Weights of a small mixture-of-experts language model, trained from scratch on English Wikipedia.
Size: width 224, 43.2M parameters.
Experts: a sigmoid router, a shared expert of 128 neurons.
Training: a variant of SOAP for the experts, 5509 steps.
Below are experts of layer 5 (counted from 0) of a mixture-of-experts language model. Rows are named gate (a neuron's input weights, with its number), up (a neuron's input weights, with its number), down (a neuron's output weights, with its number) and show model dimensions 0-223. Each number is 500 + 25 x the weight over its row's rms, rounded and kept within 0 to 999. Numbers have three digits each.
Before each expert's rows: "raises" lists some tokens whose logits its average output raises strongly, later layers aside. This comes from a sample of Wikipedia text that the model never trained on.

# expert 45
raises: "(", "| ", "Al", "/ "
gate1:521574508499498518480471498531463520529502470487504497508499484516518515482504488475520522461498492458521511467492512463516473504463525464481488499487522516529498541497472526475514488528508540521487483458545477499515538524524491491484493501491512483483529544486496492529477501532498469466475484506462436499544507462497520490500507504527536513505476489488517446530500492518507523469556510477544451489515501480482541509530540480475513483486481514485485459479471565532513494503539546457512458441493484474511510488498493509521456520489497517420528523476472507467502447526514504494523479489463489485494502483515525504496558494524530499476498528522526494498474520526476493492469
up1:505462502472561496509541535494467489476503501450468489487530551508520485510491526505535530476546513482461527515488530479513519556467514479469509483492495485520537500527494491478478493485516475479478509494489481500534445491525470558514518509510501484533512481506499488501479522482512474480514538452457497470544492523501468538460514464515466506535485541475489523518531505505485496506492535470477524481445504493518458501497553498464512530470521515515482526476513508504528438513500483481512562530529518532490520489487492465513530513537536473461488521523502487535457470549522490508500470509498509477511486494529540461485508518519478530489493477520492484506491465478545524487508
down1:515536535491505495565476497510501475530481478487523497458466470501472456451473491501535499531494456476450477489493523540478502497482519487502477489534502505529510516506503488489526488510519488502511488536496480497499523465536510438505512466451503461507508530507531513459542517465519526484488513488474507492499499506543521505476516532489523483532545524536476529477480506512494482515508515508451499467514502523544495550522424506450485533483429508526474514522478519503488499488504513484515480474517510489504513456514491532503467522498502490526529513487487481525492527486506528467429484480508517481508511479541453477518521525519494491518483468524484524501474521573508513505544

# expert 7
raises: "| ", "/ ", "team", ").", "). "
gate0:463493490481481522493508454490485522481459485466514547442467463524529513503527499529492497495463501495487511500486522458529480465501543523499489487542512528493532480518531496496494467507517511500509497459541458470485472493500482499498509485470500507451519468523470519491482530509485527529489492496446491517492510442446481510523540502494446529506471522528520454524450479538532495525544484533497522497491489528544531441482477469508523489504532524512508496527472541479494511495487500504486478480532459484461467490517475493490516499466478520492521508513474533538475466558478498522535507567553510505492514544490495501480520503503461478514527485508504491466513508508538508494497
up0:476539545504483480504495501508440512489502515519517514520503500495462518535482470499552483455517475486497484517488494489481517499466488522507514500532468515510486478470506491462476500488513497492542494475484568511505526495505537528450509524491502515537483531457505511477436515486479510513521485490499492490479508541490513510492470496533469493514522510506497514510514511510501561496532491508540512531499542492501498540505481532466538485471458526512471435493443454466525494495518523512503497519453563513516507457510506550456473539487467510523476506476484504458509515531508534481507499540466455462467487510494524497504462500501505527505488498539496536544471510501491553531470
down0:443485457489559490503533508500440515495495473464497497467495534504476488499501513483487498463531479471514494506501513488492511488516471488512485522509502454495507474492505501494547498471492517457539529542514544514419507481465490534521503499524498526491482495533461509496505516548508472497463499503516522516525490503503479511517480525485534496498548490521491498545483468488477497503472526494513550527454516518508481527539536473480505444493471489503504486507504491479538487515493531518519510489478448479532484483496516513521511504496512573499483519516467507471547488510521504532455473516498492530509486540495509517570517485490580562494511506463466465486481480486521501484510

# expert 63
raises: "the ", "a ", "their ", "order ", "his ", "some "
gate0:528483541504467506510502518515478536512490474562484513528487453517485513493530472489511493511540455552474489482496504485533540513495471467510525526493524496499511555540550509472502450501489519501486510498478511504509525503511503536543526529503539531485488549521462550502526475523538508499547521523532517547484511501484466471508485489533487550448553477512506493528513508508530496492509508513519509469472509470523503504534506443521511476501517541552492467503492468512480493531525498466526528471480496504528476469440489501498498495478465497486518524502466513487505481507536468501495530554503469520493484525458480497492512531548476482496449472475482471496507491479482474517501
up0:471469543448501502510486496510512463494467544497547537496529527523485472502516501494520519485487532476484475503504495516473502456514489540494526506534507492498503506476468492521497476497492500512468508537483496482505477524532479492487522470490497512557496496528508483482487504488492549514505529519478553523451515485531504493493491511482516447559471521502503447502507514480423499495492499489487517528502489517500475488456550517495515508473509418488486481523549524497522487458543480502492447546562485513448564492543461539517527489506513496481493484480532498513520472514480505491495495443509492525503526512526511553504495526491476523479469497544498514492465486488504511502502
down0:454501473484532509512522485482488488487485484499480529488529512521459500486504467538489514524503565491476521510485482506520474528466483503511526493510551510461472502522472562489508528453488495497434463561535451534485486525495532518531446506481534517539487542489494505462530519474543485465517531490488484473494458461462489491500479485502483517531479480463473513536492514479478482532487490489487493524491529484537460504513528511489489497520446510517503483471498478477517496494515549500494469481506506488496506447462507488491563479504480516474525497535528537488491517505466497492547495512522472495509466468472486542455537500471480497472516504469476494512485483462497514489470

# expert 119
raises: "number ", "ability ", "own ", ": ", "\n\n"
gate0:539521509468518517512453485515511454506512500496484502533515515513515485518474479476504464470502522487452554511513497539537493509527473501478485529499480517563514495483490558489497517526544508529525501459538497487480488479492499461482493468546512485444489526514489519528476477480480522544498551449500534482520535501455506541473557523539482493544476509525499538523523506483472511531500503518523532498519491474514496545539496469492505518471503470501502511472541526555492512502538499525495542483506494489491491463521470471535494572508499512526514501478482538485488511502505501488531524486515484508490566488468538474509537511491495505461490501476520481511472518511484479461490
up0:490477518473518469479478506521473474484433498476536480494509482519505511500583496528487471456523474462489522493468445526507522512490481501486496487501499464515483494529518516489523500519477495563518456518494481526501462499443525522544493512500461474527517462513517522513507528486492485508507504466528565484481525508492463514469474514472528492519495484492480461437462497498499510464488529473527506489525481544514497501490479485547526533523498534552528505470498515532493472506473482529507511512487492480509495492490478482497507497472504525500476497505513510468475554522479527515451528506481516529506561477512500525509557493465477489448480487545508503496485449485516509486472
down0:491546539482498492458487472545487508526496513507507461512467564485502500503505512496477477497494479518501505519473460482487537495520478476519515491490501500491491489494517524487498489490491492495506533503523522536489507525500518510528494494485456556467451499499480489479505491494477501464502504500539476487511478528493473473525488487530526449475558479517500487463567497502483466503461515510467499464492480522474517514495457551485512504524495491464440537514519513495494512494484536503464473514476457534498500464504563496471515537554527495495522470497466457507490491495477489544527515513476517481489548489515592471446531494484540528502505473479520512491478471481525493505546

# expert 105
raises: "the ", "of ", "a ", "in ", "pre", "c"
gate0:512463492486506502500519512479471498500502501509477527471525515480550497522524492496534500584534515473491513532489492500467534467490475542506529476531534485497487476532544503506531498540478511506507490507495479540493497525489498487535456476455507511502491517521511469533525488492485504507534431501496491503423499525532521495559500492528500502464538502528513470460497500484508501505537494492497468502510507487549472513488511463518483487477445463496521511506524454531488508520489495497487505452488504522522485486475507482499517480502499519543528462494474482458510549483530501560495499546468569529502448514507470522545527516475508501470480502472522476520461515527476486482514
up0:557497494460565476463496496519532484515476481511475513497509506482495514509554474498511464545509474504485489496492481457479533506493488508468498502479429487504465488546492470517469481490538493522499534516506519462516507523525492519510519530479483508455455514515511479511527448494471481516516462482486492471508513515475520487529550486530491514425486545560486497449435535506500506486527477507490478490509514512519497511493550509485471482538513503509459570494527494535473501515504474488529489503473497537550510493514477451507504512543505536484500467488477454513520503519536479549493482518506493507511500477517494511535515493482495466508484495517504513526541503541488497498514
down0:501476480489514505484466486503492526477511457503533458473485456435517476503481513502540471546493483501480514504513505468511533497515494543512490503526536535537460483514530504448504481506490483497524488513480468511523498507484502501496507519503486463505457475519550503509522499555453467512532465493450495503540504461502515512527477517479492465473490523503529510477485490558482485505529517505472529473531473461505509468481498507491455448532542512481481538501474466526469442500511478501490511466529522471546514549475458469484509528509507445503524502493512477523495459465503559530446494521505483501477458505483536505526496492505478486469481491499497466508508480478479524522503

# expert 120
raises: ". ", "- ", "| ", ".", ", ", "; "
gate0:477465495535525441536482519497544503504498480525505478543537493476535519505502496551479496482493512455455542482494506480500513533475539545489484540471479514515483499483518525469503476487497494501455478469473510547465487487453473506549499489495508525503510491549437492528504559462516507554531504495466501500482490504509472511511489522479525494502485476465529484508472494490500537478495454467499539515512468474498476561499485511460515531495508484540526488520522478519468466484516435537518508537490540514482490459487477464478487488503490465529514469501505532491442528530514487533512470496513494484534486474475530490504530522508490484489489486516498461482503491515485511510537
up0:484496499479501481490481479521476496503540458508517437491470488510438463529454499469492496519548518447546508468501546502493513445508482491495527470510456455464509475457511529524485508501478530490516488532509511506511537481512509525474485510520475492483490485507497488483506539513488490512448468470471499503484488508522506523532492500495499512468499467515523532578467474528534475503498580526539490465501493505506476458525476498516486502498499512502472500499482485506468500489493516494511516514496500530532481470490535491533544527507507463468490475481472481537525521487521479552519490480511471459525469512530462483509489456547510484492499528453518548506505460486493493512459
down0:578485458501542484533516476479504487495510491460490495469522532514472508487517500495474512480502510505469445469538496506472516557519497523513516488471467517514549517502477468443505480510503487519500489507520480451519518454491523475452509479490517533507482487491467455508525533477525473470496481522533463530519520519479523472448507488494481552445501487499521497479501481478497441448472529467481517507536523521469481503511483501513487463493584469530519486482496499479477484516499495546514520510502517515476532510467534483496490498514508475475513512530498503518501495487485529471499521500479491477506501503533523485501478488519486490503514528462462502486460517481487478583479

# expert 77
raises: "(", "— ", "at ", "/ ", "and ", "or "
gate0:464509495532546437535483520537525511446474527478521521504493421488505448521527529489472442479486499517517491496459471507528475451501467530507495488478491502482483523496537490549499496512504470513457493461509540502497509509454499500506511545478523524497484523510512561511491497511516475504494559518489486500489491512495518523478536497514516503491487494496471505505512491488458466477524422481520496474487513472475524515521461482470509469492520468460486493475493516500506476471529482495463528509523548507520547504505496533501531528497482491493483544494485509499473518510478490519502473482493478503493546573456515502539490492489487506523485477473520528528509524526515476551492
up0:505485490498486490552505463503480485493512465504545470501510491429513530503537450495508506529555525502489488511494507517496481505519490507474510522489523563503517503519473518502479498467499485521519540540477509523475525511516517512513469520509519476505528511469460476500454504489479512507491462473512518514547539503489499511533495491471496493473543482502498474517522477491471538512501487507497499475491493506525488542524468492452478487508458439532486521510529486545525464496505540534500574549495510522511486480521481533487507499504527496551497545541462474454474528499519504501544481487465485501466522508544447474501475504478496527491466529457505488507496452490488467464539
down0:536529498503539465518509464513536515523501541485490516468507484490515490491500496459490484487475515485480501460449489508499481471496426564498468457483519490525483487510533506493510465489507491445491539498557464499516543503500497511474485524494462488506503503506519513503519528524481514525499511472483485499461499515502476505459527551542515490491513497535444519471518483514477499523530459497495551499518493508495518519481517469497480482546494514544477489516485522472538522521465492564485504527558495528519539476469481499517493548513499435492532533556475486453471487558492482466498523497506447494501500505513474499536506490508495487501490502519519458517508528476518510491515

# expert 2
raises: "her", "for", "19"
gate1:510510481504452504541514465470482486469471532488469543477473478457499498535505510479473456508484474511501513492476487462492492515503492541497527486502510499505466555496526562497506466547443521521510547462457491502523507482532505468472505512513468523474530506491527486528476512548482523508484507546526543533502483499489506505480519495500497540545508535540523504502524549482487516495491444441524503508508474510464454491517487499542462517484514486476534476511515488461505491491485482570489515516518481503512460424501454486483465511466508467516496528502514499502496538529510500504522494513500496528465520480469499503519471521490482494561499482493502474480517493532478510479502
up1:442506500471486469463534483424448491479514531462520502479535488509505488505509506520519487515494535506462483477473537467489492484510491527481512520479492462523468507466522503518489525488470458500513517477487492464497508499521524510489505526498470528513492530513517554478492509516494522474523512506481555516492480513468488517470532510526496530485515504485526484519514496472503487482483476493473452508533494518540498468446545486499540492590528497465520488486511481503517474482472531540487479492505500520519451500544501484501460541483508485455520503474491466439535506517492446513522471476507497518506475490494512527500487505429490539523484542508474516527540477477503512507488
down1:526512490533487535447493499456503476469511517490561487451516533520507479533493504504545500525485528501508483504553464480507500516452487466511490533495516456458533499512537473506545510530523500453469503492522479470521540469504550509504487511494542475542459522520515484441503545479526489441503550499485527474503512502467492488562485480456505460492497477494513493498466520501505531520454472479453529531497489534549478492518522513515497464518490494509490482502479478486526507541514497500494497497513518528487459510500465509489495513499485524477494482491500493492522495483493499473526487492446490531525470498481509541511486525487502443519504514499475488539544509493460457517523

# expert 95
raises: "an ", "and ", "a ", "of "
gate0:449486507487483498473469497522472523475503506498491549498457503470510488461511517477507462507488495515530492496493501520525508467516479476535499505526520483483548494492472480482479520541517522466519499532501462539512499468516497506493477476486463508509515533500494518524468484433455524516497491527516501478493520544545483533474461494509489488526528471538515471530461451501493495460481521463498459459527560490515428496495495472529547514480536478489493491506489497462539506505492508473441498479509514503531529499485514435509498527480501515463489488465525521478502517490471496495525518513517453568489492514474491518475529496516461473467507470505481493480561499533493482489525
up0:451465499475483485457490519472452464501489543519511516458495523485513517496553469509470517490489479490501481497500444483491503462477492511510500491482490469518546531456476490486498518518529492467494496509501524501512494493509481513482478521485488505506509525481485443451534512463499533523551478507499520536509538539519447553506573515503549484496500519481494500481514505504484470465536507487486513465517514547493470496485489473471529497491510493500500473507483525521515500523483532482484504465487520500528470508464490459512508553514502465518500501463547508512521528508515503556522484503488494524481461429485476561491499524487485534469523473514509465523528488523474557473482
down0:513489461500463539470503526493530455494565477477491479483486503524469502521464498469497477483512474490435518490514479449532507519498555453472495507495523495471548484510510485538538500557475465465540466523520487463476484494500459533479435549483491504503524531533513511500503520449488496511500488460530498468466538511498507458517491483515513508503499477496484505508460470496471531480516528492498469484528515496474460496518481501434470521490481512518500542506485511480512501475471521527493528504473505471514505490509481539515508518490512499484477482457507482507503470504484498502476460548495451495512523484484502504545488529496543530513516450555520470509516517497519507511463

# expert 4
raises: "the ", "a ", "about ", "his ", "their ", "to "
gate0:494478502507517532485498502481525506490495525534474512502531500490491550514505470529526478493494482562495542453513495539498523478532533499484468538508469511472503514515476547478521503514559510483511503513492502504463525472467490472507463451525557496531511507505462486520497484477455435519481483513522485551504489471510470484478535547462506507471517500468509489489484478507490528481466473480503475449480507465480494511481467503515521488503515479468468489499491529476457572518504507495486516448517498531516488491537479487450519515509507470481505485503539490484495488546484488442519549517495528479528480513514528527531530497482547488482485494545493545485504478509469507456502
up0:520509478513535432478495475489483438479501479480506489485497523488538457506494522526472481531499539476499511489508522472508550482546490509525493479478502492516544549509508489496463507449442509490494471442547484534562495515502488513497516525508474512520503500467523489530564491486530557514462532511486480486537463513500481515517504447505479512488525508486514442538526508494523471450479504511501507527527540542539520461501526493501530507486461482512499485470530544499527516530473499511524488523507503484492530509471473500546473486481483499496519505510506506549473506502501501500500528471520475469514510464481469505527499501523476494499449492496483476504482501474562497485518
down0:514426461524469510476470507535497488538481486469507546523496503468508532494481470494554547531496492533473480520464514533479517520460509473486479491564509502511488481544543522511522475490496487493527503495513492491484520502505534494523509486494522528477518519508537484496496501500511469487518490477513556465507488514446503467472511513471505486492506501479457520440505470493454485499506490522465500483487504498514475495500467472535498486506520496470524510498494488508492494532519493469499496455535537534510476481523485517511443521480461485518509509435502496503530519509479445463496503466508536547502527564515496487536487562490514466463528497543496538515500507500522526541523

# expert 43
raises: "a ", "the ", "an ", "several ", "them ", "their "
gate0:507545494521489444505473521483497479525508532475511502513512507502487499500523503533509446553488554492509473483487506484509493482514467484500504537482482511472532530496488490557514503510502496522481493511487495466461473477504549527494484522443465495483493524534478500547534506471478493515513461516508538541517483469483521502497471521529497545512472511492489486493503516465513476495486475531503554502505503499518558543547511453497507530478507508488504467540524483567441504477515551476498486464547512484508497526483518481447480515523530462518458491456483470496523528515504533551466523510500480510505497540506501519512463486487476452487478524499501460474463503479513477488480
up0:497469506450506547505535480515507496486486466511475499485480481474514507492468512485520556461523472507496522523497511526484513527496539529487496485520504496539487465515511507435494516510486528508518492503502511543547529521479458488520521475545522484540506442492534511488472494531536503512505540462487443464496502506525467529506535490488463470502551475503510508505505469524511507514528518485480465490510480495474459459458488524498505470518492477523517538486467485442531496532491465524498505531470493534484524492529472530580522486502488523510545518518534526495495451480507483450538487485494504473470498466495505484495553522521528544499522478489512532522505472516487509489514
down0:530538482519512458521481471502476474474488425486488517526500498496486519503476537529487510514501530500518508530461474526470533510466530528508501506553500474498508492485507511535500504531510532499527477502509475481440501499466550544507445542460523520523506475464532447539477520477572526493511475534527495479490478440486515462491467529488481507505510499492481505504491490514504492509537517511502487484505525507492477505542487536482525535513546490479531459496522498513505515449514546521509510458530530494482477493525521485478480491535490503503483512481500478507484482512547543516506494503469508524525462460513484547488547487514453511491493515478512481439520514483485475512527

# expert 85
raises: "not ", "re", "und", "l", "also "
gate0:484509428501484468491489539548491550485513471486512475466526451535489513518502453503521496450497482501469497515517482535512512465527449486491497516507470496507509486496502518513498515500494540512504502442498517482510513534527488499501504532457497495482506543524515500543519499513474512484505533501500489534473510496466503512481561498487462496534475481499500506525465510490476512492470538485486520493531550535515469514510529481465460475525513496486451503528522491524483518497476520476509479506557504477532540481484489508534495507424490487487524507529467469499531523502540487451509512490594467487509451517523496494536481489521538486510502469528534511524513507509493457514493
up0:494446524487525515517495507514520424500509524551564502499502533485459468502497507508510522545511514528502464509505509499490532500493495503509435465489520519514530546515454477487552504502542521527500459540513463507518488527532511500528527515523457510507493497473553460467513470453469519554442512509505464500501515457526458523485490517491520499465473503515474513511521527502457475474515518497468478472513503518504531467494530479508519517489463464512470513514480511503555496470508480551516486496499513519509485503562476472500497499507498520494464497506515510472522514479450480530482492505473498522474528480487467493518547516504499484498483514518483475526497505522492518442521
down0:527451517514541507502507510499472530489549477544491476536544498492486549497487493503457506498504499442529488481478539486499495504538527460488488508526535524492486516487490447527484499505571491490512512517461511525463469443484505497502500549453513512513486512511551485497495473540468531503523473483522495513520499502510493529509495524510497501500470458487518490525512476505509488494474493533492537438518489497468529479441489537502503483526511523535501483506459488503505414488520549475479494538513532481493513542461508522469480471493509517499519513479489481489514474533517550488515502524516514489514535478535465486562506487523470493456494508476522495515519502494506504470459

# expert 93
raises: "the ", "to ", "one ", "on ", "a ", "-"
gate0:479521499522484540480547485503508483522473495521521515503525452488472525466508486479509503474462470507538494503531494516493528493524513552510529471463476515503511460463500536479473475522487499482482476522508510497502512526486516453515558481462515527474526521489509529531495527510497509563503549505484499527457498506512498491497487514543479458492481473554518491543481479499515527441488497513544537534531478518511495505465507538504489503535487512484536535483515468515506508512513470484463501499506521459530472478509462516507492516507461527479508498477479507526535473526512484503529469501474472517517492521513503521538507456428524437470517479507492445529504539457522494537499
up0:508471460500511553481525522513492496492463494470465526473514527512491497504539503476542501470537528516545514499495494550490483512519501535534514501512481510552503518495523483483498479495508476504497483493473527495488525502493546492538535477489479506481508501475500524510494475489523484530520539498494465471530479509540508498517494495464533510510485531535554520497507509542513490451553518503484532533493462540544449482457487493524526480510475514454522482512513532529474509536546474539502502511534496515502465481517508449476490496539492534516497469490483472550518476539545484476506485458531548488494493558475488542514534505510513443495535500489524515530483542507481495487531
down0:480517522428425509481539476509499441487485486482506501484560515491459495536501473500505467517512505476520518469479461511470490493495559507531520474508474501504544475488509481513503490474506525512515506502502494485432478471488515510543513514528493513500508470517506491484503524463480502532487487465487454521477491517499506481538500524533545520463493491529512533498492468516476494513501449522513503456506476537482466497451489503514535516477508543514524488500515461520512500522536512534457481457539496487501516526530524481498519542522526500479482481435486497524490448535489452494511504507512528509489516493512488534476522485527533504516452487518500508476498528463558467489491

# expert 23
raises: "p", "ol", "et ", "-", "/", "en "
gate2:484474506479444498523526509490500502512513470434480511485511535527515497508471475474498494500474524468499488486462486451483479479496475445445477532503501548495510479461474548445506506501521494488470515486494458486466468506521505535492536475439457530521504506525526496515488494509458538491479461478448497478501460511493504487523502495507451495483532486528514511493487515488545557504560503478531546480515545508490492475494526494479541474508508474513479499459466495514517500532505511513499474495524505504540468495568506546488488542534503504516491495463498469493479503489522497487492484484511522497486495473504462498456497478543511526518526537479485492455535498535480494488523
up2:474471474476544535513470483453510492498494569501517491513468533519533476521491518511517494516505507496482498459446485517502523473498520510528501507510503492540542471507501493523532528539522498482514543465524478512536506484489477540519489439514460528510559475479463539495496527506477563510477516461460493490502501499540499496516501518475515447526457542502481540490552464507457497507464465503515427555493490510493479548510487503514471531525524519538541499499511525497505505457556478514471468532485523475499477505481491492524499528516516464501528532499514487537473475508528493529477537504506493503475509502488509510477482523513479496477499484496492468514489508520517472484515
down2:482489431520490509511519522491562493546441491481528518506479469522439508534470492513510448511516467472563476512486468486521472491520490492504510470513500486487500466523499537492491496519491490492501492495528481512517517476537557510439531526477477472519527478509509467494469487500498493486482483490460509524507476474518510463443510496511511471472515506539472514484463496508498447534513536491523468446515502513445489495519537495507489511492516503527487475524514494496508559516495478491464511508469424480480503496481504464511525465517498519546509472519517492511487547481511475534508467505509506505443500513517493438528446486502486504478501489525504467490514482503506501474481

# expert 62
raises: "the ", "its ", "this ", "these ", "any ", "their "
gate0:546514506491487519437515499529499527492498459507470531535550518505516493489508524475479545496514484516503477515492518545508474513537561459545532501458518502489464509476501516499513503484550527512496469504507494502479516500500469503545552502507470496506538529486482492517498506509481510440539482495528530495499506516525493473476537487527520477486502484462485474495526481524550473506480513481450543522493538508505485524541519488514506478497470495515485499479515543438519522547484468464509493484529529451477540516507504503504479526468479529509442533505497509508496474506529522496469531472484472483494512494515549548541548466537501496500471498477548505491503527506507533513468
up0:487510457504506474488513487505484522458485550492450501481515496525487516477510513495535541513509509449488502511493518460493495528499542555487519472513490476501506532508526497448506506503550534493433446433546478486473523453505520510508482497518501458462501536479477461508479496521545485476479535523527473507554519470524508495514501512490533475502512491480500504446494490484486493514518421524474521466480497531502477506505520474516487529518475480472499506460523505496500504478493472513501507424504501481520482502509535511485504485482539494509444489544518461493512531524542488485473513504507455528496499503485501532539540508511544488539496503496469476498485512480516517471494
down0:523492456499468506475480494483495472540500499458549498550496458451504533470480490524497482490482524544485466450485545515497476473451459529470524559468483555502524546465506493502456539539494494509529511521496483479534546495500505476498555520523485504477531513541504500500505504513493535515464454506491527506512515525512501533456510457535487452490486512539494512501463510558506524505497482497495510506493490490476468465508482515495536507482521492511532468514527517494494513488494527493569511546519510512534494495466518508469447538508479497511492471467476492484438492532476523507467462486478525479483482515525501470488500531502506504479493503519505490526520505518496476514484